Experts of a small language model.
Training: a variant of Muon for the experts, 8774 steps.
Below are experts of layer 4 (counted from 0) of a mixture-of-experts language model. Rows are named router (the router's row for the expert), gate (a neuron's input weights, with its number), up (a neuron's input weights, with its number), down (a neuron's output weights, with its number) and show model dimensions 0-127. Each number is 50 + 15 x the weight over its row's rms, rounded and kept within 0 to 99.
Before each expert's rows: "gets" lists some tokens that make up at least twice as much of what it gets as of all text. This comes from a sample of Wikipedia text that the model never trained on. Tokens count by the router's weight.

# expert 48
gets: "- ", "\n", "\n\n", ": ", "| ", "= "
router:43 50 33 34 70 36 57 45 65 55 14 09 54 42 22 50 53 20 30 68 75 61 45 54 67 56 35 49 36 39 60 46 58 47 58 52 53 37 37 57 58 48 67 34 69 53 46 79 23 49 47 73 43 60 52 55 60 34 35 69 72 56 38 35 17 54 36 51 43 52 51 32 30 46 46 66 73 36 66 75 44 30 57 89 47 43 51 43 78 68 48 56 45 81 20 57 75 66 24 57 54 41 32 51 47 42 41 44 48 39 39 53 55 22 25 32 39 55 44 44 35 59 40 45 61 44 68 52
gate1:31 61 46 59 50 45 32 33 81 40 62 62 42 27 62 81 74 47 55 72 88 45 69 37 59 59 35 41 45 45 61 39 42 57 72 40 39 12 34 53 59 36 52 50 67 29 57 63 55 54 60 27 31 32 31 47 70 46 69 70 64 35 51 63 28 58 49 61 70 45 39 49 43 61 35 45 49 67 70 41 48 38 31 67 46 29 73 48 69 40 57 75 52 88 41 52 33 47 65 56 39 39 57 36 27 30 82 64 63 50 42 47 62 14 31 47 63 47 47 48 56 63 67 42 32 50 52 66
up1:68 35 60 26 70 27 37 46 34 40 44 54 78 77 41 59 54 43 51 44 32 57 74 53 60 43 64 25 47 53 32 43 57 59 50 34 59 49 87 40 48 64 51 64 37 77 43 42 30 40 82 43 71 80 77 67 64 66 62 31 41 51 33 49 55 56 49 49 33 60 51 38 71 31 43 40 59 52 64 65 52 67 75 60 49 39 56 56 44 57 54 46 68 44 32 65 38 47 39 30 74 24 43 96 37 43 22 38 38 30 56 51 29 60 59 43 53 56 35 45 60 62 36 24 57 72 29 69
down1:39 51 45 35 25 47 49 47 46 57 43 48 67 66 28 45 52 55 43 48 65 64 41 63 48 62 50 51 66 78 59 55 60 25 32 45 21 59 43 58 49 63 51 62 56 30 59 48 36 54 55 65 34 27 42 33 52 35 44 26 89 46 59 47 51 62 35 33 39 24 30 47 40 58 51 46 35 03 53 60 21 69 44 47 24 43 43 51 23 40 10 49 07 38 45 37 58 36 69 51 28 47 43 46 66 40 49 38 59 48 52 50 38 58 16 53 52 58 43 56 29 35 22 61 35 40 73 23

# expert 28
gets: "\n\n", "a ", "=", "is ", "am", "was "
router:44 29 72 42 82 17 30 33 54 42 33 21 56 70 20 53 42 63 51 40 53 67 63 62 77 44 43 33 42 43 49 47 90 51 63 70 50 51 69 48 30 32 67 21 54 51 51 62 23 52 39 56 52 42 30 40 43 34 54 75 42 49 53 27 28 41 41 68 42 38 42 24 43 36 44 49 68 48 68 50 44 35 42 57 49 45 78 46 62 55 49 49 54 70 30 29 68 58 23 60 81 48 49 77 46 71 60 60 29 61 38 42 54 39 54 38 64 51 73 26 43 64 48 48 61 40 64 74
gate0:60 68 78 22 78 67 64 34 58 65 67 40 30 44 50 42 49 47 38 41 75 43 69 35 44 48 24 67 42 50 39 46 55 41 51 34 42 49 26 44 36 58 52 46 57 48 51 71 78 37 27 63 65 53 26 67 73 68 71 62 45 39 64 16 50 54 47 57 61 66 43 52 53 74 68 60 61 78 47 58 43 65 44 60 15 37 23 43 48 53 54 14 67 32 72 52 59 52 54 53 50 69 55 54 44 61 63 22 40 52 24 51 42 60 68 45 48 63 51 46 45 84 41 24 42 74 76 64
up0:79 62 68 50 48 37 65 55 44 44 60 72 74 44 53 54 50 51 54 55 52 57 69 53 45 56 58 61 59 46 34 68 74 78 56 34 57 63 35 48 20 45 33 56 36 43 40 19 23 38 59 88 91 66 38 57 50 42 87 48 56 35 31 49 56 76 26 74 51 29 48 23 46 59 31 61 42 60 64 50 66 28 67 45 64 38 80 50 49 44 45 39 52 44 55 48 49 56 61 54 69 39 41 36 37 54 44 79 49 43 44 55 24 59 55 38 60 42 26 72 43 32 56 65 49 68 12 54
down0:62 48 26 40 57 44 74 58 80 70 39 64 54 47 73 47 54 59 61 63 28 38 33 21 52 65 72 40 57 56 83 57 45 64 75 24 51 32 43 51 56 51 91 65 47 41 50 23 66 43 53 63 37 69 54 38 61 73 50 64 49 78 49 60 25 44 60 52 14 49 56 45 30 29 53 62 58 51 44 63 46 52 42 59 51 27 74 63 56 62 40 41 54 47 54 51 46 67 43 38 63 45 37 85 41 42 41 62 51 38 84 29 46 37 46 46 44 56 58 23 41 36 38 83 46 55 52 87

# expert 39
gets: "or", "er", "r", "h", "th", "ell"
router:24 47 62 39 38 51 43 35 59 35 52 31 68 66 29 51 34 27 42 74 73 54 46 59 43 45 28 36 37 32 38 48 52 35 71 61 53 62 52 42 39 81 56 44 73 46 48 71 30 37 58 67 48 59 66 52 83 25 40 60 35 80 73 34 56 32 46 69 26 41 29 65 44 32 68 62 74 61 46 56 58 31 32 57 46 67 67 68 37 58 55 47 55 31 32 39 54 40 22 44 75 31 51 77 52 52 47 41 61 60 46 51 56 48 19 54 49 57 49 22 31 43 22 26 38 66 69 56
gate0:62 62 56 40 46 57 35 48 60 62 29 40 74 72 43 40 20 40 27 58 63 40 43 44 58 32 68 29 57 33 30 50 33 42 48 47 77 58 58 45 51 42 34 65 67 56 43 55 50 37 31 30 76 36 46 28 41 10 35 43 39 64 47 34 73 50 68 23 61 31 34 43 65 29 52 38 93 39 34 50 36 32 58 43 78 42 70 43 28 41 56 78 62 15 64 27 70 57 42 58 46 41 62 58 56 47 34 38 58 57 49 67 77 60 52 48 61 51 68 67 64 63 46 68 55 65 54 62
up0:36 46 34 73 50 42 70 72 38 46 48 60 38 54 49 54 57 32 36 48 65 57 54 37 61 46 51 76 70 55 38 46 60 48 63 38 26 58 29 56 73 77 27 21 45 57 55 74 50 72 61 53 45 15 58 69 57 32 49 27 46 58 46 67 41 83 49 58 50 47 62 44 73 69 26 43 51 38 57 30 68 41 61 66 62 59 64 35 55 85 64 41 72 66 35 49 59 27 60 83 71 83 51 55 58 43 77 60 38 49 34 53 65 57 66 66 59 40 41 49 51 40 28 56 19 74 34 53
down0:34 49 21 62 60 45 66 42 36 44 44 11 57 58 72 54 47 60 39 47 64 35 51 42 36 52 56 83 59 43 20 67 58 58 44 32 68 31 71 20 42 41 22 38 63 33 35 44 77 37 59 64 28 37 52 37 51 49 68 40 48 55 52 48 51 64 41 63 49 81 28 28 54 24 50 69 72 75 76 52 34 57 77 38 58 51 34 50 57 51 79 65 40 81 60 43 42 20 50 67 51 56 45 66 61 68 50 60 46 67 45 47 63 42 41 85 37 68 39 47 58 67 41 43 57 55 51 70

# expert 58
gets: "\n\n", "\n", ". ", "==", "- ", "== "
router:36 57 51 24 65 42 54 49 75 50 26 21 44 55 32 46 53 37 31 48 72 56 58 47 86 32 52 31 19 35 59 42 58 35 63 43 69 48 51 42 41 60 62 48 72 39 44 53 33 44 31 41 50 71 63 55 52 35 29 63 48 42 39 33 35 41 37 79 38 43 47 27 51 33 35 71 71 35 72 53 24 47 35 82 38 60 76 67 73 65 46 62 48 72 47 57 62 70 18 71 59 59 58 55 33 61 47 54 37 54 27 20 66 31 50 53 39 65 48 45 18 59 36 33 39 45 51 66
gate1:47 54 00 15 36 55 56 43 60 63 61 71 43 52 66 46 37 32 50 46 58 26 59 54 56 64 39 60 85 42 63 48 54 54 45 54 39 38 85 76 45 63 56 37 54 30 61 41 43 46 77 41 39 56 82 71 60 23 33 59 56 75 47 46 53 81 54 50 56 53 64 44 29 43 82 44 31 41 35 53 48 50 22 62 48 48 44 64 51 66 44 50 49 54 36 33 74 63 52 82 34 54 54 55 26 46 27 40 53 61 52 48 33 64 50 35 41 29 30 38 52 35 78 36 57 53 51 39
up1:52 44 10 36 39 48 54 61 45 62 55 68 38 42 84 32 31 43 62 44 44 34 61 58 46 53 21 60 87 68 54 52 63 62 53 48 61 29 65 72 24 51 33 33 37 34 52 55 38 46 70 40 43 29 67 65 40 24 46 62 40 62 43 49 46 79 33 41 61 53 47 55 40 51 87 52 54 46 45 36 52 47 04 72 38 58 49 60 40 50 29 76 51 52 21 27 55 57 67 67 33 59 50 52 40 45 28 26 53 64 71 52 39 45 57 25 39 42 28 49 48 54 84 44 59 55 44 32
down1:31 61 45 36 64 48 77 34 51 60 47 40 65 09 36 27 51 55 24 41 47 60 51 48 34 53 91 54 46 50 29 50 62 50 27 46 69 31 42 54 27 38 27 56 53 45 38 58 44 56 40 61 35 32 67 37 48 58 55 64 48 60 41 20 60 42 44 25 44 80 37 50 45 50 54 63 73 68 36 50 77 58 33 69 52 39 54 32 99 49 62 78 34 47 38 58 61 47 44 38 22 57 30 57 57 32 53 40 30 50 71 28 49 54 57 64 46 73 66 72 49 58 52 66 40 55 71 38

# expert 25
gets: ", ", "(", "in ", "–", "who ", "born "
router:52 64 53 55 50 29 71 39 79 51 14 37 79 63 39 41 43 32 57 55 54 50 56 47 47 30 46 63 29 37 27 26 64 32 43 57 60 53 49 31 37 42 59 35 61 43 21 63 31 31 44 59 42 57 59 74 72 45 32 53 48 66 69 42 43 20 40 59 28 60 49 27 56 17 56 65 67 47 51 65 14 39 33 64 55 44 64 41 81 76 29 57 55 61 51 22 59 72 54 77 77 46 56 68 52 65 60 57 40 77 31 48 54 45 43 41 31 56 36 60 26 40 53 49 55 67 51 59
gate1:59 66 47 63 65 63 42 43 51 38 49 49 55 77 32 60 58 56 62 56 25 67 72 42 67 52 77 61 53 34 73 58 41 32 24 64 41 45 60 45 46 52 29 69 51 42 33 47 58 16 59 56 72 33 39 30 78 63 25 42 60 66 66 62 42 44 54 42 37 87 52 49 51 43 53 78 69 25 32 41 62 40 45 36 76 39 53 60 41 58 48 63 27 36 49 78 46 68 66 52 60 65 58 43 35 39 73 36 53 62 76 76 47 56 34 57 41 70 79 24 36 51 52 28 52 66 46 18
up1:51 38 14 39 24 19 46 63 61 69 37 57 37 35 61 22 41 55 26 43 47 52 40 44 13 38 63 57 49 65 71 48 93 42 53 69 71 36 60 47 48 59 72 43 51 35 45 66 40 39 35 37 53 77 49 35 51 55 40 25 62 60 39 43 54 76 75 54 55 40 26 73 48 46 42 64 51 46 37 56 58 64 59 14 61 52 43 77 31 13 48 66 51 43 49 43 35 50 47 53 43 44 76 46 34 46 60 48 41 88 59 62 43 57 42 68 43 52 55 66 35 25 47 32 59 41 60 40
down1:46 63 60 99 69 73 49 52 74 57 51 69 61 36 54 70 52 66 74 44 57 52 49 60 80 80 50 59 59 61 51 63 61 50 56 81 70 48 34 54 36 77 48 59 54 75 59 34 46 44 99 64 65 50 53 59 53 48 49 63 34 65 49 52 67 59 24 67 28 62 50 25 69 34 51 22 52 33 63 60 23 48 49 41 43 69 30 38 37 64 60 57 55 65 54 73 50 60 42 25 65 49 29 60 39 31 30 41 44 50 49 51 25 51 30 42 54 44 52 28 62 58 59 61 49 56 58 60

# expert 54
gets: "| ", "T", "K", "L", "H", "D"
router:26 34 62 55 54 22 50 49 75 43 44 35 68 56 48 45 49 50 55 51 74 60 80 45 58 35 36 25 34 31 51 61 61 43 64 18 56 53 39 52 58 36 55 31 61 44 32 73 32 11 31 51 28 46 37 69 59 27 42 62 56 51 46 30 40 61 45 68 58 53 21 34 30 34 43 60 62 47 70 73 09 22 48 48 48 63 64 48 64 50 49 57 53 59 32 45 53 59 46 70 75 24 65 57 28 66 69 74 54 51 51 33 52 41 53 48 29 57 57 22 59 38 54 44 43 64 34 82
gate1:49 63 41 63 48 50 47 28 46 43 35 78 35 15 83 64 51 81 45 56 49 64 65 29 79 48 50 61 68 44 58 75 49 81 46 42 69 56 57 48 39 53 39 53 40 47 07 52 35 42 34 32 42 36 44 29 37 39 46 47 56 38 57 57 46 56 55 62 49 42 50 30 72 61 45 38 66 42 35 12 41 49 51 65 56 59 63 52 66 46 44 78 47 34 57 56 42 60 92 41 70 59 13 40 37 56 58 43 63 59 29 57 44 41 49 51 74 47 17 41 51 32 53 58 71 47 20 55
up1:33 58 44 45 69 56 30 47 66 69 40 35 34 50 54 71 44 30 34 66 65 54 66 48 52 34 59 59 30 62 75 16 58 50 73 38 58 47 44 45 33 64 44 74 54 37 62 61 54 34 40 42 17 39 34 56 52 43 69 64 85 55 31 31 39 68 79 25 58 58 48 84 44 50 45 32 39 53 41 60 44 46 40 59 48 42 59 67 45 80 16 51 47 64 70 47 57 20 51 60 07 69 32 49 63 49 60 64 58 70 39 80 41 57 57 42 48 37 58 39 54 32 67 57 50 59 28 60
down1:79 30 41 49 60 63 64 78 32 72 49 49 20 51 63 55 53 24 31 30 58 53 50 46 36 45 56 43 31 46 51 61 18 32 55 49 58 58 31 42 42 65 31 42 61 52 77 55 64 41 36 62 64 65 35 37 43 68 55 40 60 23 63 47 68 72 59 66 30 29 67 34 65 46 62 30 55 51 51 62 73 53 67 61 52 59 48 32 36 21 44 37 53 38 56 36 33 79 62 84 57 56 29 24 61 39 64 62 65 30 58 77 41 53 41 40 52 48 77 26 66 74 59 56 37 66 31 44

# expert 52
gets: "'", "s", "id", "ing", "in", "ic"
router:19 56 54 36 48 40 60 49 84 39 52 41 64 46 33 22 35 43 44 58 44 51 57 55 70 50 39 50 47 56 65 28 67 15 65 72 60 78 62 33 28 56 34 34 49 32 27 67 46 62 48 61 40 62 42 49 77 56 27 41 76 59 41 45 41 10 49 66 44 43 32 47 40 24 51 65 64 41 42 66 52 40 24 60 64 53 82 60 36 43 44 59 48 60 27 41 31 63 40 66 55 38 40 69 28 71 47 46 63 53 71 59 47 16 25 35 55 56 51 28 58 60 35 44 60 25 69 54
gate0:46 49 31 52 42 56 61 50 52 44 50 50 48 45 40 50 80 60 45 38 52 46 58 61 64 39 57 41 51 78 51 55 52 53 43 43 39 89 56 39 52 73 56 57 61 60 53 42 65 73 49 78 46 70 64 58 40 32 29 48 95 55 42 44 40 11 56 34 44 50 47 48 55 09 65 45 57 31 51 58 64 43 62 53 60 31 56 49 41 67 64 87 50 66 44 33 38 40 27 45 77 51 56 73 56 41 48 32 49 33 70 09 61 54 51 31 60 11 39 20 56 73 59 30 50 48 30 54
up0:50 57 43 80 40 52 62 42 55 59 38 42 44 43 40 39 64 69 43 26 62 70 53 49 43 26 46 37 74 38 72 51 68 71 42 61 71 85 38 61 45 67 55 58 53 52 48 59 81 91 36 75 52 62 15 48 45 57 43 40 61 39 70 58 42 47 56 31 35 38 48 80 49 43 29 42 64 31 29 49 60 43 52 64 70 55 56 47 36 69 61 61 61 50 41 33 30 46 46 68 40 72 80 32 29 68 34 46 58 53 57 38 55 75 36 88 54 58 34 20 58 31 58 28 65 42 46 43
down0:65 31 46 42 34 40 19 64 31 62 34 61 53 42 69 55 38 53 40 53 52 37 37 72 59 60 93 39 63 51 71 96 54 51 45 24 53 36 55 30 38 42 60 70 60 26 59 12 74 51 52 72 47 57 61 76 48 39 37 60 42 46 37 34 21 43 63 74 44 60 55 43 49 38 52 41 17 49 37 49 61 53 46 49 48 49 68 43 31 65 47 49 23 41 42 36 36 33 48 28 38 52 57 61 47 85 40 25 45 49 31 45 51 39 50 61 22 77 53 55 56 42 48 63 54 81 44 54

# expert 35
gets: "of ", "with ", "by ", ": ", "to ", "for "
router:49 40 49 49 57 42 45 64 78 61 47 43 59 64 63 62 39 30 46 65 63 44 74 40 50 37 32 55 40 33 51 42 48 37 61 52 54 69 53 52 48 71 63 41 65 52 38 81 22 29 58 72 38 60 43 68 68 33 35 72 66 59 40 21 05 44 38 49 20 42 40 33 47 30 35 68 42 52 57 64 33 52 46 71 60 62 44 32 78 80 30 67 56 57 43 42 67 68 63 46 60 69 34 43 31 74 42 52 57 62 44 23 68 23 55 45 60 61 68 42 26 63 36 19 67 60 66 52
gate0:53 38 40 66 69 65 50 58 70 74 44 55 36 45 41 37 45 31 65 61 38 57 74 52 38 55 65 64 41 19 78 38 79 44 52 44 56 63 28 50 34 62 47 67 49 52 57 35 52 38 48 64 76 62 39 12 59 20 68 54 57 60 65 55 63 72 44 53 41 24 43 39 24 53 57 61 52 38 15 54 72 29 37 18 75 57 12 61 58 45 67 49 54 44 50 64 62 45 39 55 39 34 75 34 52 44 22 43 49 48 63 33 50 44 54 54 76 63 30 59 50 38 77 25 53 57 61 33
up0:56 32 58 59 26 32 82 61 55 68 59 47 53 31 52 11 50 64 34 53 39 39 44 40 56 66 55 54 19 35 58 39 72 16 29 58 78 52 54 54 52 57 45 67 72 43 47 24 61 42 39 44 41 81 47 26 52 40 43 64 63 65 41 56 58 42 67 75 46 40 43 75 55 52 22 57 63 42 43 42 37 53 64 38 34 47 60 31 80 36 70 40 53 34 50 65 60 46 23 55 54 30 66 50 43 68 45 64 51 46 39 66 65 64 80 45 66 55 44 83 39 62 34 47 61 50 89 46
down0:33 40 50 54 26 70 55 71 53 44 65 80 66 43 39 22 62 44 64 61 55 53 51 53 36 67 53 36 56 26 70 71 18 36 30 46 74 54 51 38 23 24 45 72 60 53 46 53 66 34 36 69 46 68 63 28 36 46 25 39 37 63 36 37 71 58 31 51 72 45 72 32 72 46 45 43 48 40 35 37 61 66 81 43 47 39 35 53 51 76 55 50 39 45 66 71 46 37 51 63 52 45 44 61 47 44 78 31 62 59 47 49 54 65 76 70 63 43 29 46 37 00 46 33 46 53 37 47

# expert 11
gets: "to ", "in ", "of ", "from ", "on ", "at "
router:38 58 51 51 47 27 41 54 61 64 30 33 70 59 31 60 29 55 59 49 50 70 90 51 45 43 36 42 57 47 55 52 42 37 79 40 48 71 47 58 51 39 55 24 66 56 31 61 17 34 41 70 25 60 41 70 43 53 30 60 62 64 54 28 23 24 15 64 32 42 51 42 31 14 39 62 67 46 69 72 36 57 45 62 55 48 53 54 67 87 45 63 71 62 58 36 51 46 36 63 75 55 44 54 30 72 46 59 71 86 27 40 49 42 57 53 49 60 72 50 39 50 33 50 40 42 58 64
gate1:48 87 23 56 49 40 40 51 52 44 33 55 47 44 42 66 29 58 26 54 38 54 38 48 27 81 58 60 56 44 43 70 50 36 44 22 65 41 50 42 49 57 83 46 53 50 55 36 16 40 37 68 41 69 50 56 25 55 55 66 38 31 41 17 58 54 49 57 51 25 65 50 86 62 54 38 27 24 50 47 69 32 61 29 67 26 50 50 47 36 42 69 41 38 40 70 53 65 61 47 64 47 53 62 33 48 58 08 62 75 67 45 46 63 55 53 54 55 53 56 57 19 29 45 41 60 88 46
up1:19 66 46 70 51 49 48 35 34 53 51 34 46 37 48 63 57 65 26 62 42 56 27 71 37 47 85 61 34 27 72 74 58 66 33 57 42 34 35 19 76 45 67 60 50 91 45 38 35 50 36 60 42 51 45 42 16 50 53 82 45 48 48 22 50 65 74 40 75 51 64 29 57 77 53 47 40 35 32 30 49 49 69 41 55 11 70 58 58 26 38 54 49 52 45 74 60 43 58 56 68 55 52 38 52 17 50 47 57 44 44 58 66 37 55 33 60 48 37 67 48 40 41 45 42 36 35 42
down1:39 71 68 52 34 72 31 60 21 27 62 68 74 61 56 33 50 80 76 63 32 65 53 07 57 57 45 41 47 55 47 55 50 56 55 61 65 58 37 43 52 52 48 44 44 48 45 31 44 59 65 80 52 57 37 42 28 75 56 44 55 45 67 66 69 59 44 54 53 49 50 51 25 28 16 51 54 37 53 58 37 48 33 22 64 27 50 57 63 82 55 45 61 66 56 18 44 58 63 52 55 56 55 52 43 82 55 41 67 80 35 29 29 75 36 72 60 49 43 26 52 25 52 54 42 35 56 34

# expert 23
gets: ". ", "\n", "\n\n", "- ", "). ", "The "
router:36 60 49 51 74 38 39 54 75 23 26 25 36 63 44 25 35 22 29 44 45 45 52 49 65 31 24 50 39 64 28 49 46 40 78 41 82 66 42 32 54 50 71 16 55 25 32 56 39 31 45 44 31 41 38 63 58 46 56 44 50 42 39 33 29 58 46 59 25 30 33 47 43 41 53 77 75 37 64 75 29 46 32 67 46 51 70 31 66 56 44 62 66 74 53 36 54 71 47 48 55 34 33 68 42 72 42 58 31 60 26 38 62 40 39 50 23 59 66 40 38 54 40 40 58 38 50 64
gate1:61 47 27 36 50 61 37 57 53 45 51 54 71 72 49 49 53 59 57 45 43 43 48 58 45 72 34 69 54 57 26 31 34 67 49 71 40 41 43 60 48 73 30 28 24 22 38 43 80 74 34 43 25 50 56 33 05 57 29 66 37 15 74 50 30 33 50 53 54 35 36 50 51 67 53 42 43 35 24 36 41 69 74 22 75 66 42 47 27 27 65 42 33 55 39 47 58 59 65 84 54 66 52 65 70 72 41 52 54 40 54 65 69 60 63 52 41 62 51 60 57 57 58 58 60 48 30 37
up1:68 56 75 23 46 55 69 50 55 34 42 84 43 64 50 80 56 58 51 32 48 69 52 21 44 43 48 58 51 59 38 70 52 59 41 52 63 52 53 47 34 54 33 43 62 12 43 39 27 62 56 42 30 48 56 40 37 46 49 74 57 45 52 35 40 45 43 39 40 35 30 48 59 61 45 47 51 08 39 56 61 36 80 59 84 44 24 60 12 23 42 38 46 33 56 57 43 57 55 39 48 50 31 70 33 32 56 51 53 51 78 41 68 66 66 34 63 49 82 54 50 55 72 88 47 61 40 32
down1:69 59 77 52 37 61 69 39 52 50 31 69 65 37 49 60 73 47 54 30 24 54 67 34 40 52 38 51 62 05 51 46 51 66 42 75 59 45 49 53 44 45 67 59 74 48 42 50 51 45 50 30 67 33 45 57 69 62 28 52 61 65 06 49 45 65 40 37 38 45 41 69 29 38 52 58 48 42 70 43 54 39 71 53 86 57 52 74 55 73 30 32 45 51 44 51 40 44 36 20 60 24 45 52 67 25 39 23 49 66 68 47 50 30 56 64 52 36 83 66 74 66 30 46 43 60 66 61

# expert 62
gets: ". ", "\n", ".", "\n\n", ") ", "). "
router:31 67 52 39 48 38 37 23 72 41 30 36 59 37 65 58 30 35 73 71 45 71 68 50 45 45 35 43 36 43 32 55 53 25 79 71 71 51 58 32 41 55 57 17 44 24 28 51 43 46 40 68 61 49 46 54 56 32 54 56 47 53 47 40 35 44 40 84 26 47 23 47 42 47 62 66 67 32 68 76 22 59 32 69 43 50 64 40 63 58 56 67 63 72 65 42 44 64 35 53 61 22 36 62 34 56 41 57 32 65 41 37 51 40 28 49 09 74 70 38 35 37 45 34 54 49 64 64
gate0:64 60 47 57 70 50 23 51 47 55 70 71 73 48 61 47 43 72 56 37 77 66 57 72 24 48 66 70 84 56 29 43 55 64 74 55 49 49 49 55 68 55 21 69 48 52 35 36 56 54 56 37 49 47 54 47 49 39 01 29 46 55 45 40 42 63 52 50 57 29 40 48 57 36 36 40 52 39 92 32 33 51 50 30 38 69 51 45 08 20 34 32 31 78 55 46 48 27 57 53 39 35 51 76 49 47 61 66 37 57 42 55 56 59 40 51 45 28 52 36 57 52 56 46 17 62 61 64
up0:65 58 27 53 38 38 41 53 41 52 52 60 76 35 63 27 59 51 51 34 61 46 64 59 69 28 63 32 31 47 46 62 47 59 52 47 62 49 46 52 71 69 43 71 52 27 41 30 39 38 43 40 55 32 24 25 53 52 34 46 56 56 56 35 72 57 22 70 24 53 53 44 38 43 53 22 68 56 62 59 21 81 43 34 37 65 46 22 56 21 66 66 65 79 49 48 51 32 51 28 47 38 37 72 67 83 48 40 45 76 58 69 68 40 45 72 86 48 43 58 45 60 75 60 75 46 61 46
down0:40 57 46 38 50 57 37 57 19 54 46 56 56 39 80 54 64 48 39 39 35 69 51 29 70 32 45 50 46 75 38 44 53 63 15 55 57 20 66 46 36 15 46 32 40 39 38 42 43 45 52 42 71 40 66 25 47 62 68 78 63 28 67 70 49 50 59 50 62 55 50 51 76 55 77 34 72 55 44 54 64 44 27 54 48 36 52 47 93 45 38 81 47 49 51 54 41 63 18 45 34 22 42 40 38 37 43 66 35 47 58 63 41 57 65 57 26 59 72 54 54 17 61 39 65 46 43 25

# expert 31
gets: ": ", "| ", "; ", "(", "0 ", "– "
router:42 33 39 41 66 46 72 36 76 61 42 36 55 67 58 59 56 33 34 44 54 64 75 55 64 35 37 26 44 43 41 61 52 29 53 55 62 49 28 63 48 44 61 20 66 57 44 54 33 29 44 59 48 66 35 81 65 46 30 88 56 60 60 46 26 46 22 60 34 59 49 47 49 25 52 57 62 49 49 77 26 59 39 74 35 67 60 50 71 69 36 57 68 74 35 45 57 90 40 50 72 57 30 54 55 82 55 80 62 31 43 55 70 43 23 58 36 67 39 54 39 47 56 45 72 50 59 63
gate0:61 51 50 33 68 58 64 67 42 17 60 44 56 43 30 76 43 43 69 15 61 26 56 66 50 47 20 83 40 53 34 51 57 22 41 44 40 66 63 47 43 29 43 53 68 56 63 45 49 57 42 48 51 42 57 46 29 50 73 52 67 35 62 26 48 50 51 42 49 45 94 43 70 70 58 58 59 48 58 11 26 49 28 27 41 42 74 40 43 76 53 54 44 74 55 66 23 58 40 42 76 59 41 67 60 54 45 54 52 60 47 18 24 47 46 52 39 51 54 66 65 29 48 58 20 49 55 53
up0:56 51 42 44 40 39 40 53 39 71 24 56 24 61 48 54 35 65 58 54 47 42 38 63 53 48 57 40 66 55 54 16 61 46 56 37 60 63 29 41 70 66 62 87 40 01 61 63 33 47 43 55 54 40 48 58 43 54 20 29 58 71 37 61 34 52 61 80 54 52 41 56 29 44 09 52 42 13 34 47 59 54 63 47 54 34 27 63 50 37 46 51 43 26 57 53 49 54 29 57 51 34 65 43 63 30 65 80 59 39 30 52 80 52 71 29 52 34 57 38 29 62 70 36 76 48 53 58
down0:55 64 64 55 31 61 61 64 51 25 71 42 24 56 40 41 56 72 43 49 50 36 60 53 50 48 56 44 40 61 55 64 45 47 42 46 31 35 46 71 40 60 50 42 47 53 40 46 38 52 41 38 41 90 62 52 62 30 61 45 67 30 87 49 31 65 20 50 44 72 71 50 56 48 63 74 52 58 53 73 52 57 53 54 66 14 34 40 55 56 55 68 48 30 72 46 35 63 62 28 27 72 41 30 56 80 67 65 71 37 68 52 43 47 41 79 60 43 72 55 21 78 35 46 16 79 49 48

# expert 2
gets: "om", "el", "l", "it", "al", "m"
router:27 53 52 44 53 34 36 17 60 36 37 50 30 51 35 44 34 17 34 55 39 50 44 52 54 32 26 25 65 55 66 56 65 41 69 36 62 54 51 56 30 66 49 40 77 40 46 42 31 26 53 50 56 81 33 51 83 54 26 69 32 90 65 24 54 13 67 60 48 46 53 39 32 31 30 54 74 44 59 55 50 32 29 71 67 62 73 45 53 68 20 59 46 48 50 48 56 52 45 54 58 39 45 71 65 43 61 63 48 44 43 37 49 63 48 59 51 51 71 55 48 45 20 44 49 66 54 80
gate0:60 49 63 63 24 54 54 34 48 65 92 47 62 49 48 55 60 38 51 60 39 41 63 24 57 34 39 60 45 61 30 66 61 44 60 29 51 43 55 65 35 64 65 38 46 30 58 53 59 17 54 30 36 60 63 47 57 37 73 69 48 37 50 22 59 43 44 47 30 52 43 63 39 54 27 41 41 87 67 48 44 75 46 42 40 74 47 65 51 60 16 52 53 36 46 59 76 51 50 23 48 72 73 54 52 71 54 73 56 39 44 69 61 41 35 03 09 51 40 50 27 47 51 65 55 49 58 44
up0:64 43 59 42 41 32 59 65 37 28 48 52 50 68 70 55 45 42 56 36 59 60 51 62 68 52 33 27 64 55 56 69 35 53 48 46 73 54 45 78 55 67 49 40 62 57 64 59 56 99 44 54 46 38 75 61 31 72 31 57 29 56 53 68 60 74 27 21 41 46 29 67 19 48 59 47 51 42 40 67 55 34 70 64 50 44 37 38 44 60 55 69 30 47 71 65 21 40 33 47 31 50 43 63 60 66 44 39 75 49 24 21 74 33 60 89 53 54 66 40 40 45 40 47 49 59 77 68
down0:53 39 21 46 61 59 57 30 58 42 29 53 18 37 56 78 47 57 36 86 71 53 63 66 49 73 50 35 38 21 57 46 79 51 51 84 85 51 64 46 61 18 43 41 67 59 66 36 56 74 43 52 46 93 64 42 32 45 51 57 45 56 77 34 43 44 62 27 66 49 55 68 75 32 47 39 48 33 59 52 60 45 52 47 37 42 39 46 45 32 48 72 51 46 62 66 60 57 40 48 59 33 43 63 54 37 74 46 50 47 30 71 58 68 46 60 55 38 68 52 38 64 92 48 51 47 68 53